python train.py --n_layer=9 --d_model=384 --n_experts=64 --experts_per_token=4 --d_expert=128 --d_shared_expert=0 --activation="swiglu" --moe_layers=[0, 1, 2, 3, 4, 5, 6, 7, 8] --router_score="sigmoid" --normalize_top_k=true --routed_scale=1.0 --balance_loss=0.00244 --balance_bias=true --init_std_router=0.037 --lr_router=0.000945 --vocab_size=32768 --norm="rmsnorm" --norm_eps=1e-06 --tie_embeddings=false --optimizer="soap_variant" --lr=0.00366 --beta1=0.95 --beta2=0.95 --batch_tokens=65536 --seq_len=512 --train_tokens=1066000000 --steps=16266 --dataset="wikipedia_en"
Below are experts of layer 4 (counted from 0) of a mixture-of-experts language model. Rows are named router (the router's row for the expert), gate (a neuron's input weights, with its number), up (a neuron's input weights, with its number), down (a neuron's output weights, with its number) and show model dimensions 0-63. Each number is 200 + 20 x the weight over its row's rms, rounded and kept within 0 to 999.
After each expert's rows: "gets" lists some tokens that make up at least twice as much of what it gets as of all text. This comes from a sample of Wikipedia text that the model never trained on. Tokens count by the router's weight.

# expert 27
router,227,175,196,214,250,239,214,171,215,221,172,197,201,206,176,201,201,165,210,195,235,214,215,204,192,175,200,173,208,213,167,202,217,195,226,233,227,232,159,233,183,189,186,217,220,192,209,185,205,170,201,188,200,212,219,220,188,198,228,187,195,181,240,219
gate0,198,254,172,202,200,195,226,200,178,237,210,162,197,189,158,193,176,237,202,173,188,177,191,187,195,199,207,186,204,230,196,190,237,232,222,208,177,187,191,208,187,227,212,196,187,233,237,198,212,222,225,211,195,196,181,215,206,213,200,193,176,170,190,206
up0,187,219,228,196,183,217,169,194,224,187,190,182,164,217,228,208,194,174,167,194,247,193,257,217,206,156,182,199,248,173,242,192,194,213,217,189,210,176,204,178,198,205,199,203,223,214,200,187,242,209,202,131,226,219,213,233,163,195,210,224,207,209,163,190
down0,168,208,171,211,243,156,166,191,240,216,193,179,206,188,208,186,185,206,182,208,205,207,218,190,211,213,183,187,214,201,174,184,179,204,200,202,201,232,202,208,180,176,192,215,184,191,207,202,189,226,210,199,149,224,191,236,192,219,206,210,202,213,238,265
gets: "\n", ".", " is", " was", "s.", " are"

# expert 42
router,224,208,198,221,212,207,170,217,210,183,201,194,213,191,164,231,173,200,174,199,195,181,214,203,183,188,193,205,200,193,195,209,185,178,208,228,226,185,180,190,205,200,206,217,214,172,228,231,210,189,221,203,147,183,191,236,195,211,180,193,201,201,220,192
gate0,177,194,200,218,141,186,195,198,174,185,206,193,219,176,177,208,203,190,202,197,191,189,180,158,238,202,208,207,206,198,197,192,196,197,220,234,211,200,142,173,193,200,173,192,192,210,203,215,194,189,222,222,198,234,211,220,184,207,228,232,200,177,187,147
up0,216,180,202,189,210,187,198,210,218,215,191,198,181,222,179,190,192,200,195,199,175,224,199,178,173,208,196,176,211,194,183,241,179,204,163,201,208,209,193,191,213,253,205,211,190,247,189,194,197,210,201,183,175,189,188,207,223,189,214,208,220,212,196,205
down0,195,199,209,202,230,210,199,191,210,191,199,213,205,208,191,214,223,189,205,216,197,217,187,216,174,181,176,185,229,193,200,174,203,201,211,205,187,185,196,206,213,200,220,237,181,194,228,234,215,214,208,225,185,198,202,189,183,231,199,222,211,234,190,240
gets: " ", " first", " only", " —", " 0", " York"

# expert 47
router,241,207,203,254,203,202,194,193,232,218,186,204,228,211,193,186,183,200,216,184,219,230,196,177,217,216,203,190,205,194,183,204,198,235,208,215,205,188,170,209,215,185,205,215,216,216,223,195,201,162,183,191,200,212,216,211,184,192,185,223,186,200,159,202
gate0,200,209,197,215,196,235,189,201,236,191,180,175,219,235,185,243,205,216,196,218,168,211,209,166,232,205,233,206,177,223,212,199,184,246,192,180,175,209,176,164,193,191,186,187,214,198,230,189,222,182,206,183,218,198,150,223,176,203,222,245,215,168,203,170
up0,221,205,190,240,165,158,203,178,236,203,172,194,186,232,210,185,178,172,206,189,216,184,238,186,189,187,194,234,194,196,216,186,155,212,182,219,211,202,187,192,183,205,169,169,189,211,167,178,217,173,194,160,207,192,230,210,189,159,217,246,233,209,159,178
down0,204,209,175,204,207,213,216,196,195,165,205,215,198,190,199,228,192,149,211,198,208,209,202,177,211,217,193,208,183,191,212,203,172,187,191,185,202,192,213,205,168,167,219,220,198,204,207,216,191,186,234,181,171,226,207,180,192,234,200,229,220,192,191,198
gets: " as", " a", " was", "-", " is", " be"

# expert 29
router,222,185,188,214,209,172,185,209,263,240,159,170,213,227,189,194,203,206,203,233,219,205,245,186,213,188,182,217,206,173,217,200,188,188,223,238,227,158,226,232,217,168,219,201,177,252,220,175,230,192,165,201,213,227,215,180,203,219,230,247,179,204,180,247
gate0,199,218,221,189,166,190,188,198,211,195,193,206,208,211,200,214,197,211,211,196,172,194,222,193,184,214,181,234,176,207,219,198,167,200,218,223,218,177,191,180,237,185,206,175,194,242,225,194,208,155,208,207,201,194,164,198,207,179,169,203,213,166,230,155
up0,226,193,180,222,174,179,177,199,217,224,201,221,166,209,177,196,212,227,199,169,184,203,225,189,174,204,204,194,202,190,240,176,201,233,190,212,197,175,204,172,246,189,192,200,157,224,235,177,205,198,186,228,203,141,217,212,179,202,177,186,212,224,157,167
down0,174,200,179,185,191,203,204,204,233,196,219,200,211,192,229,220,194,197,186,201,170,210,196,200,214,235,238,174,255,164,186,203,194,234,201,191,175,211,215,190,204,207,209,228,185,150,223,243,198,207,207,160,200,221,173,165,183,216,176,223,183,217,233,198
gets: " as", "-", " not", " de", " was", " to"

# expert 53
router,219,200,194,224,229,197,176,190,190,206,181,204,197,243,179,192,172,193,228,229,193,224,189,180,212,214,223,196,229,205,228,211,191,212,173,189,199,208,139,252,201,210,163,202,228,194,225,224,222,184,193,218,217,208,212,211,192,189,245,187,228,187,235,200
gate0,213,164,193,218,176,222,200,206,185,202,225,203,207,203,188,184,218,222,231,220,214,197,225,229,161,176,221,208,179,216,191,216,226,217,226,199,213,193,168,193,213,218,205,146,199,203,207,203,185,227,176,177,217,195,162,165,247,212,191,202,200,153,220,195
up0,200,194,220,180,175,209,157,205,211,217,174,231,202,214,209,184,205,190,191,201,194,205,239,233,216,174,229,177,218,196,228,221,173,209,203,199,226,201,231,213,184,195,197,174,222,190,178,206,258,193,248,205,209,223,209,194,202,190,213,202,186,229,184,192
down0,206,188,180,221,211,170,173,229,223,212,192,185,189,174,218,231,189,219,166,220,209,203,201,201,207,164,228,189,220,188,145,182,198,211,183,230,201,233,246,201,215,198,193,203,210,204,166,230,174,210,196,165,165,204,225,203,212,231,203,203,218,232,192,229
gets: " was", " had", " by", " as", " film", " including"

# expert 43
router,217,176,228,203,209,217,218,202,216,206,193,196,246,227,228,223,179,161,206,207,174,200,175,208,205,206,213,220,183,198,172,194,216,184,171,196,204,191,190,235,215,146,178,241,201,181,198,183,171,171,193,197,194,175,224,176,197,160,205,194,213,232,195,191
gate0,182,213,200,190,209,205,213,191,196,164,217,182,209,220,184,235,225,192,190,195,152,219,174,220,181,187,187,215,226,197,201,224,181,220,241,208,198,179,190,203,251,224,190,207,200,203,179,217,185,210,206,179,185,191,175,221,233,205,217,201,221,204,190,180
up0,220,190,197,198,199,177,157,196,225,230,216,218,167,237,142,226,187,190,202,192,166,188,197,177,189,183,201,237,170,201,239,238,222,229,209,236,216,243,218,191,168,222,187,197,200,226,215,193,246,204,221,231,223,170,200,193,203,210,217,221,196,233,166,193
down0,193,187,161,175,209,210,198,213,229,188,233,206,193,178,210,191,249,221,214,204,194,181,242,246,202,226,227,168,217,179,179,222,195,195,185,204,181,199,212,193,214,194,197,215,210,206,189,208,217,193,213,215,237,167,240,176,213,213,198,240,218,234,177,240
gets: " |", ";", " ", " —", " km", ".4"

# expert 10
router,225,211,233,197,206,206,192,173,238,201,177,151,188,209,224,213,164,191,184,193,187,196,219,209,164,197,203,184,206,165,235,175,173,199,202,212,195,196,162,223,191,174,217,200,222,178,193,229,153,209,177,170,176,184,238,209,175,200,237,215,172,213,192,173
gate0,232,229,199,204,191,163,215,194,193,199,205,200,182,173,201,182,178,224,191,188,186,228,200,191,199,205,188,220,192,211,242,206,185,243,202,226,190,158,211,192,208,175,187,187,188,206,225,204,196,166,175,193,199,234,201,192,209,185,197,229,226,177,225,167
up0,189,202,208,181,206,171,197,191,207,212,188,228,181,194,199,202,175,209,210,224,208,213,229,169,190,228,192,231,199,210,220,194,163,216,198,173,198,202,203,199,248,202,209,209,187,201,193,168,210,190,194,213,182,210,197,207,182,167,214,201,222,212,155,219
down0,181,175,206,120,201,175,195,196,171,188,197,190,182,215,197,206,209,202,182,195,198,183,201,213,209,213,203,192,190,143,209,175,223,214,219,212,208,197,235,225,173,189,196,182,225,195,209,209,193,229,184,208,166,204,231,197,186,186,200,218,208,217,209,215
gets: ",", " |", "s,", ";", "),", "e,"

# expert 8
router,195,190,226,243,209,210,198,236,218,215,181,221,187,218,202,213,183,204,178,232,172,192,204,189,208,183,237,167,172,206,196,212,221,184,187,227,179,146,199,226,232,192,211,212,214,206,235,194,201,201,209,185,194,206,200,218,211,181,190,234,202,203,176,204
gate0,166,227,178,215,174,188,214,216,194,208,220,176,196,228,221,225,210,209,188,173,177,196,203,188,194,201,210,219,176,200,234,184,195,224,226,210,212,145,222,231,201,205,183,194,206,174,198,217,205,225,194,231,179,187,185,188,199,206,232,211,185,198,178,199
up0,205,183,200,177,213,184,175,178,186,191,185,241,202,199,209,204,192,178,211,196,191,210,195,231,186,197,210,196,231,222,186,197,174,199,208,199,208,229,214,187,221,163,214,177,185,238,178,191,220,210,200,212,197,190,226,206,205,193,217,216,187,222,199,168
down0,140,218,194,209,222,199,208,193,209,202,228,185,236,189,207,227,221,207,192,202,184,222,193,198,181,196,186,187,204,178,193,208,194,213,199,183,208,224,184,221,194,164,206,227,193,208,256,207,191,206,206,178,160,211,235,153,196,242,217,214,191,192,167,233
gets: " |", "j", " ", " /", "ah", " –"

# expert 60
router,220,170,176,198,200,195,180,196,217,216,180,227,189,232,182,192,180,196,179,180,183,200,189,181,174,205,173,186,238,223,211,196,215,186,195,214,202,197,158,218,181,172,243,182,211,223,234,188,200,192,189,190,190,228,205,170,183,220,190,214,214,190,225,230
gate0,165,217,225,211,215,206,199,195,179,209,189,148,183,219,181,201,211,185,171,192,185,211,197,174,225,178,214,229,210,167,180,226,176,197,243,209,186,220,176,217,185,201,197,219,228,221,189,211,197,188,243,187,228,191,166,185,166,226,194,214,222,172,232,186
up0,207,210,212,223,213,200,200,209,197,212,162,200,174,252,171,172,223,214,177,198,180,197,232,179,173,201,171,215,216,197,210,190,190,202,186,204,178,230,215,198,208,178,188,221,215,221,178,179,215,211,203,184,208,183,218,195,202,215,198,210,214,196,183,152
down0,195,206,181,180,195,195,201,198,175,166,219,202,202,185,210,218,178,195,200,191,165,201,190,226,182,196,190,179,185,175,151,166,170,181,165,207,212,222,204,229,195,201,197,217,208,216,202,232,199,202,180,216,193,222,238,173,228,214,191,190,197,206,195,205
gets: " he", " He", " it", " she", " they", "=="

# expert 5
router,180,236,212,229,240,224,198,184,211,183,206,196,184,201,198,213,188,189,206,219,188,217,173,197,187,215,177,176,208,167,225,202,231,215,208,205,209,195,194,196,217,187,193,217,212,206,245,237,205,161,193,235,188,209,207,197,184,191,186,224,222,201,180,207
gate0,208,215,199,214,187,207,200,238,192,180,194,187,216,221,183,214,223,182,192,196,209,235,201,208,173,213,222,222,207,203,204,194,191,216,218,192,220,188,195,189,184,193,174,218,200,207,208,203,222,188,157,202,203,217,227,217,178,224,223,241,218,153,202,169
up0,180,190,210,194,173,193,208,196,195,182,216,198,178,191,166,211,157,208,219,211,218,221,216,166,222,222,189,199,187,169,203,203,193,193,187,191,192,197,210,242,227,222,219,160,165,210,188,144,257,214,235,213,199,216,190,223,197,175,213,183,200,219,193,214
down0,185,238,188,206,218,210,198,169,203,185,177,208,233,182,227,234,211,213,197,189,193,207,192,204,189,209,209,219,191,180,182,198,158,204,180,188,199,227,196,237,192,177,210,205,200,200,193,199,203,210,206,184,179,212,186,188,211,213,152,182,200,189,215,217
gets: " |", ")", "y", "\"", "er", "k"

# expert 15
router,216,195,186,213,193,198,196,213,205,197,198,189,221,181,185,189,171,193,200,212,233,180,197,191,181,224,239,211,226,220,206,188,210,212,212,205,200,218,187,211,208,206,189,216,192,192,227,194,219,169,176,194,205,200,224,164,183,190,206,183,203,225,192,192
gate0,200,217,207,240,185,206,206,209,171,169,229,192,225,214,169,227,207,205,199,194,187,224,199,224,200,198,229,219,186,172,206,181,199,212,209,209,178,200,197,215,205,229,181,190,237,180,150,187,215,205,174,232,168,198,191,230,181,214,232,215,219,190,191,174
up0,203,214,196,206,176,231,227,194,181,184,211,197,182,187,214,224,176,191,239,178,216,234,179,185,166,201,212,220,217,199,204,169,193,210,176,224,170,198,193,190,209,233,211,207,160,205,166,172,205,181,212,217,188,155,209,234,188,158,204,188,235,238,192,207
down0,197,215,184,220,204,206,163,191,216,244,208,211,210,198,213,222,211,223,199,199,200,161,209,214,159,207,214,216,221,170,148,176,197,183,190,202,168,206,211,213,179,225,227,232,208,203,193,192,213,189,183,191,184,151,201,158,177,200,220,226,209,168,221,267
gets: " the", " one", "ar", "an", "in", "at"

# expert 33
router,224,209,205,207,233,175,199,194,221,191,166,189,214,211,215,200,189,191,171,201,208,190,214,204,190,191,210,166,192,214,224,221,198,226,179,192,221,172,194,204,226,219,199,238,227,192,186,236,220,191,184,220,207,220,205,201,179,215,238,206,204,187,190,186
gate0,207,184,187,217,210,193,153,234,184,182,204,183,195,193,208,217,222,229,207,189,198,199,192,188,203,191,206,209,211,195,200,209,218,198,233,239,193,186,167,197,182,187,212,235,223,208,190,209,210,189,189,184,215,202,188,200,184,187,181,237,218,192,213,166
up0,198,212,208,172,154,210,197,196,205,174,225,212,176,232,206,160,206,188,207,239,196,224,176,183,173,220,229,199,188,193,220,178,195,203,161,197,235,211,191,212,215,244,170,174,178,197,206,202,236,215,233,175,205,216,200,189,183,202,247,210,204,183,217,190
down0,187,204,188,189,215,207,195,174,185,198,211,225,175,169,204,241,222,204,208,180,187,209,199,218,172,195,195,160,188,149,205,200,206,208,191,213,201,205,177,226,209,184,232,217,229,210,219,209,204,242,200,224,160,233,214,177,197,237,169,160,203,195,204,220
gets: "a", "ia", "e", "ie", "o", "i"

# expert 37
router,231,188,187,195,200,157,162,183,219,226,179,207,246,198,216,234,211,213,195,193,183,181,182,185,204,217,207,171,188,204,193,213,200,251,203,240,187,214,209,216,176,196,162,198,236,185,207,197,217,191,199,190,181,196,201,205,206,195,226,212,199,204,199,207
gate0,192,186,187,227,202,196,174,219,189,191,167,212,180,225,212,204,211,212,257,183,193,207,156,199,221,221,179,230,199,221,200,179,205,224,220,239,177,179,203,178,230,230,190,199,209,239,213,198,225,213,175,199,172,174,200,227,199,214,206,225,193,165,191,174
up0,183,187,193,214,166,179,183,219,236,175,210,206,204,211,192,221,218,223,166,215,178,240,190,201,172,190,177,195,214,184,215,172,183,231,224,189,194,226,210,200,182,227,193,207,171,210,200,215,229,237,193,166,187,194,193,188,182,204,227,226,209,212,197,221
down0,197,198,156,187,219,188,222,195,218,199,193,229,202,178,213,184,197,216,191,195,189,211,209,210,190,209,214,172,207,182,179,205,186,209,162,221,191,190,186,223,174,185,225,188,203,186,211,218,169,170,195,212,213,201,207,227,199,194,182,230,237,209,185,207
gets: " and", " of", " or", " &", " de", "/"

# expert 26
router,213,200,185,196,215,202,219,177,249,204,210,212,220,200,146,196,149,198,212,197,209,190,206,183,196,210,212,187,192,225,219,179,210,232,203,211,180,179,216,216,181,166,182,201,197,202,223,218,194,225,163,197,171,195,177,223,172,175,228,215,206,179,198,193
gate0,189,211,206,208,214,179,208,186,215,207,186,189,184,226,200,173,190,196,183,222,183,189,212,190,191,223,204,208,218,202,212,182,171,190,213,205,184,211,202,174,193,176,198,186,221,211,202,204,217,179,221,191,220,169,159,215,219,198,251,195,174,176,227,186
up0,211,178,197,233,152,182,164,201,220,219,173,200,204,221,216,163,194,213,205,197,222,232,196,175,186,215,157,216,177,236,251,188,175,217,173,181,208,179,164,191,182,162,223,214,205,219,195,174,224,208,236,168,166,170,186,226,218,216,217,201,211,201,163,212
down0,205,192,168,180,202,222,228,169,204,209,238,188,175,208,211,230,205,228,188,194,189,214,195,233,179,196,227,216,208,189,196,182,197,190,208,209,199,185,199,219,191,223,181,214,188,205,199,186,203,178,204,182,197,182,205,161,225,205,227,227,194,209,219,242
gets: " the", " a", " The", " an", "The", " this"

# expert 46
router,199,163,222,223,204,212,211,194,231,201,205,211,201,197,181,188,173,208,214,190,227,183,213,229,196,213,221,167,232,168,203,195,196,224,221,214,187,186,209,179,220,157,245,237,213,211,211,222,237,182,166,186,171,218,213,201,174,221,221,219,257,225,212,249
gate0,233,231,184,193,195,180,202,205,211,193,202,191,188,201,185,219,189,198,206,199,195,192,256,217,189,192,226,215,230,215,226,188,183,207,223,216,170,161,209,205,212,185,203,201,211,215,203,193,260,220,197,177,202,182,203,220,226,200,207,204,218,176,200,196
up0,228,214,204,206,192,197,190,203,196,244,192,185,195,219,179,195,199,180,164,172,198,234,219,229,188,225,187,206,225,205,205,179,207,227,197,179,195,175,173,214,186,212,208,189,210,220,189,183,241,226,175,190,184,198,214,215,216,231,201,238,207,196,168,227
down0,181,186,166,220,227,250,214,218,250,183,172,222,205,190,169,242,216,183,220,183,202,223,167,222,213,176,200,178,197,172,194,196,184,175,199,208,211,177,202,205,161,194,239,189,178,205,211,221,195,182,200,190,198,193,180,202,212,208,206,188,210,179,171,225
gets: " the", "|", " and", "-", " by", " The"

# expert 36
router,214,209,171,201,209,148,224,172,203,223,204,196,241,230,202,220,195,210,224,231,187,193,198,132,184,174,211,171,206,156,182,224,167,223,230,186,239,194,218,203,202,175,186,245,229,171,169,191,207,190,184,203,187,203,224,207,208,228,228,182,212,192,172,212
gate0,204,196,199,237,191,203,172,184,194,192,231,211,207,205,157,232,178,219,198,176,212,231,189,199,232,174,195,212,216,161,176,219,192,204,200,196,206,167,200,227,206,179,189,211,229,199,227,210,197,186,220,194,185,190,203,181,202,209,214,233,232,167,211,174
up0,209,188,190,185,168,205,198,202,200,181,179,186,169,189,184,184,171,186,223,205,181,205,207,186,183,226,149,256,179,241,244,210,184,198,161,225,229,190,207,200,168,214,212,181,179,195,168,153,220,196,159,193,171,208,217,193,206,181,184,229,226,242,230,170
down0,184,255,215,206,219,191,202,201,185,196,218,222,196,183,196,220,240,208,199,203,199,198,182,239,165,224,202,137,227,192,174,158,209,200,207,189,178,204,175,245,204,194,229,207,191,242,196,242,228,203,187,197,188,233,202,208,200,221,195,220,201,219,192,211
gets: " of", " for", "ac", " car", " football", " de"

# expert 39
router,224,229,204,198,262,221,192,177,209,190,190,190,202,213,209,206,125,199,170,197,216,219,201,199,173,209,229,176,158,196,210,208,179,215,184,216,201,200,181,196,217,205,220,196,202,222,197,220,188,176,212,211,229,190,184,217,190,198,191,207,225,221,200,180
gate0,184,239,204,194,157,194,215,209,202,211,207,199,161,177,199,220,198,208,211,182,224,167,188,214,251,222,177,193,193,192,226,218,172,180,192,241,191,195,211,215,233,188,179,174,187,212,175,170,188,183,212,186,182,222,180,207,244,155,182,229,230,192,212,206
up0,247,185,196,220,195,173,216,191,191,195,219,206,206,217,201,206,216,191,176,198,156,264,235,154,168,157,197,214,185,197,188,218,214,224,224,168,200,210,181,185,160,195,210,207,193,184,193,221,210,218,217,212,198,169,202,213,193,190,235,190,190,180,236,184
down0,180,214,206,208,235,222,204,199,207,199,211,216,201,165,224,250,184,205,191,174,184,210,201,194,186,162,240,201,208,173,188,195,205,227,191,159,182,180,201,244,203,198,238,209,195,201,189,232,227,183,207,204,187,189,208,203,181,191,207,204,233,219,210,249
gets: "o", " in", "a", "is", "us", "'s"

# expert 24
router,220,194,222,195,224,212,209,188,209,227,187,176,267,213,197,189,166,207,206,224,173,219,217,168,210,206,227,172,184,179,214,191,193,212,208,192,226,172,182,197,222,193,209,190,185,186,208,179,207,195,192,225,190,207,188,203,198,201,201,190,179,201,173,238
gate0,206,224,188,185,225,195,231,175,189,219,197,190,191,234,206,177,221,216,220,207,164,185,171,220,252,186,199,193,201,202,191,208,193,207,233,221,180,159,198,242,257,212,202,218,220,212,191,198,197,187,191,211,195,170,148,189,166,194,180,176,199,200,149,189
up0,191,187,211,217,165,201,186,211,208,185,210,245,211,162,216,196,201,206,170,223,222,198,202,155,167,200,217,185,198,183,237,162,218,196,207,213,232,231,178,212,210,196,165,179,174,212,186,222,239,210,217,160,172,230,218,206,247,208,207,202,214,227,204,178
down0,203,224,199,207,250,206,206,224,220,239,209,213,197,175,202,223,197,182,229,219,210,230,239,207,202,186,207,199,187,180,175,199,193,198,183,177,217,226,207,214,209,210,197,244,230,220,174,234,188,177,190,192,180,211,184,184,215,219,176,256,213,200,224,206
gets: " of", " for", " that", " which", " to", " who"

# expert 30
router,210,163,210,223,212,198,192,203,225,216,199,190,206,222,204,209,151,201,215,206,206,204,213,184,182,155,188,207,173,197,197,212,215,183,180,174,182,195,229,220,204,186,209,214,232,201,187,196,178,222,185,187,186,230,198,191,167,223,210,206,211,182,201,183
gate0,165,206,211,236,219,178,195,179,211,223,214,201,210,213,200,177,208,182,222,188,171,204,137,193,232,247,193,195,209,200,222,188,161,193,213,191,193,193,173,184,193,194,187,219,242,219,226,206,222,133,218,202,197,182,190,169,249,213,211,216,197,182,211,177
up0,211,202,202,148,182,191,200,199,184,172,196,222,195,193,181,202,208,199,167,216,232,202,225,154,200,239,165,245,198,197,209,221,234,213,214,209,231,226,202,200,221,241,184,197,198,233,206,207,238,205,191,205,177,199,196,187,211,222,215,215,208,180,211,197
down0,225,193,175,197,215,195,194,202,249,208,217,205,199,168,210,182,229,208,192,182,174,175,201,219,193,172,207,197,212,186,172,170,139,188,194,208,157,191,201,217,194,181,203,226,204,174,168,219,203,205,213,205,195,198,206,159,207,219,219,193,228,207,259,236
gets: " and", ",", "i", ";", " but", "s,"

# expert 63
router,265,209,211,190,202,199,170,200,207,222,189,206,209,216,201,186,165,187,197,180,220,216,198,196,202,178,215,212,202,192,180,223,211,189,199,210,221,185,182,178,195,195,189,197,205,220,187,219,181,190,210,179,219,214,194,206,192,194,233,224,196,187,166,216
gate0,190,177,209,198,185,166,209,223,181,232,168,215,171,199,211,170,212,215,256,218,204,209,198,183,178,200,175,204,173,187,198,201,238,211,217,225,174,199,187,219,192,210,181,201,191,188,212,212,191,223,196,174,204,195,217,212,195,194,225,237,212,186,232,204
up0,246,234,199,180,178,186,203,184,217,180,204,180,171,207,208,184,156,188,170,226,170,215,211,174,194,200,184,212,181,217,230,200,167,252,218,195,179,217,179,190,232,235,205,155,206,216,168,198,241,186,203,177,183,210,205,233,229,231,192,207,223,222,209,194
down0,189,162,187,200,214,190,182,195,202,234,199,207,213,183,196,205,234,213,178,205,212,202,197,262,196,217,241,206,174,133,209,172,197,199,193,245,214,232,191,197,169,179,195,212,200,177,170,229,200,210,234,182,183,233,184,166,186,222,179,231,218,223,222,214
gets: " be", "u", " not", " to", " into", " it"

# expert 55
router,160,163,219,233,177,196,199,178,227,201,222,198,213,186,173,209,184,240,190,197,236,182,229,191,220,188,239,182,185,210,189,187,213,175,209,232,215,173,222,219,211,181,166,225,209,205,199,180,198,201,170,180,193,183,205,249,173,172,230,224,188,190,205,222
gate0,221,206,205,191,171,194,190,212,164,191,200,174,211,173,187,215,209,185,190,216,197,151,220,210,202,201,194,209,199,217,200,190,171,199,230,186,230,180,205,191,166,197,164,198,187,195,193,213,227,187,196,183,214,182,185,199,182,175,215,202,192,160,197,143
up0,218,195,181,196,165,193,176,208,196,198,181,218,189,220,196,180,186,236,209,181,188,241,216,180,194,205,194,224,205,208,227,193,188,196,186,190,218,194,201,166,206,180,191,199,194,236,194,183,226,202,201,238,215,245,216,221,212,220,206,230,210,206,216,195
down0,184,217,153,163,211,217,205,183,196,182,209,190,219,204,196,223,225,221,210,200,190,205,227,212,204,188,184,211,195,156,222,171,168,199,242,203,202,211,198,218,183,201,204,210,214,210,196,238,192,184,227,199,204,207,179,188,172,206,187,212,172,198,198,201
gets: " the", " his", " a", " The", " their", "The"

# expert 59
router,197,214,194,204,212,230,185,223,176,189,204,209,207,221,176,225,181,187,182,209,181,211,230,196,214,175,190,175,185,216,209,194,223,187,167,208,179,167,185,214,184,200,196,207,205,184,183,204,199,192,157,249,208,221,219,189,195,215,168,236,216,182,205,199
gate0,185,213,167,205,210,184,198,177,195,226,209,182,202,199,169,179,174,194,205,195,168,197,167,222,211,226,227,208,223,188,215,186,210,212,193,216,204,165,230,217,234,218,179,216,210,218,184,186,197,199,202,184,211,230,204,220,185,218,197,221,218,177,198,187
up0,203,175,199,219,188,195,216,183,196,185,222,217,183,201,156,187,216,192,200,201,182,192,199,158,181,191,199,234,226,201,227,218,195,213,189,209,209,215,207,229,229,187,198,194,232,216,210,170,237,205,222,209,204,228,217,253,182,246,213,211,229,216,182,168
down0,182,219,187,170,216,200,185,215,204,199,226,219,194,212,230,184,229,201,217,186,227,197,225,218,179,226,173,187,226,143,131,175,219,182,186,211,217,208,208,204,206,216,193,252,222,195,210,220,180,202,198,193,190,228,189,176,243,238,190,236,227,216,167,219
gets: "\n", " |", "===", " =", " ===", "=="

# expert 14
router,252,193,193,195,228,213,208,181,233,198,154,175,182,226,177,186,185,187,230,211,197,180,176,196,204,189,207,188,207,198,205,216,230,199,246,191,269,225,189,213,188,193,211,219,229,208,230,213,239,186,151,231,200,194,199,207,164,188,209,196,213,204,195,199
gate0,206,204,192,197,232,186,192,193,172,176,194,196,178,230,176,193,241,195,202,149,198,200,193,211,192,227,204,245,201,204,204,202,221,207,212,246,220,203,181,177,217,197,180,178,207,225,229,220,238,213,213,206,212,186,164,209,235,212,224,213,222,230,238,201
up0,179,194,220,234,190,194,165,218,217,228,197,224,206,218,211,188,166,217,212,222,217,221,203,204,206,200,202,237,211,205,245,165,178,219,164,190,190,194,178,191,203,222,193,200,158,173,206,170,231,210,190,213,205,197,222,193,177,202,220,202,195,193,200,204
down0,196,192,186,211,251,178,189,211,196,205,216,177,201,182,217,213,219,221,153,211,196,237,192,172,196,189,181,168,192,172,159,181,213,227,162,197,201,224,217,195,208,181,210,217,190,196,183,234,195,194,150,155,211,200,165,191,172,199,179,224,191,185,207,196
gets: " with", " had", " that", " of", " by", " to"

# expert 52
router,216,207,202,236,199,200,193,210,200,237,185,172,217,186,184,206,196,199,205,199,204,181,229,200,199,197,208,199,166,220,183,216,191,138,208,197,225,184,203,198,204,196,186,203,212,192,187,194,213,213,199,190,208,237,193,179,197,180,193,208,182,207,204,235
gate0,194,163,239,211,190,162,196,185,180,177,236,190,211,234,193,180,179,209,190,189,162,223,207,186,231,201,172,252,220,191,185,189,198,198,219,195,219,197,178,203,198,237,189,183,198,246,209,204,209,186,205,205,195,216,113,199,176,199,217,229,192,178,199,213
up0,230,161,203,229,207,180,205,182,160,179,183,196,170,209,207,229,179,178,194,183,187,198,206,207,227,192,197,238,207,222,207,208,214,202,215,215,208,204,178,198,167,229,201,206,185,230,228,207,214,204,176,194,161,206,178,193,177,189,226,232,188,217,228,211
down0,184,209,187,195,207,200,200,210,198,194,227,182,201,165,228,220,206,201,220,217,204,183,203,218,226,228,227,186,229,193,206,209,186,216,177,179,197,210,190,196,198,191,212,205,175,189,214,232,193,215,197,169,166,180,199,168,211,198,194,233,193,178,201,239
gets: " In", "-", "In", " after", " As", " After"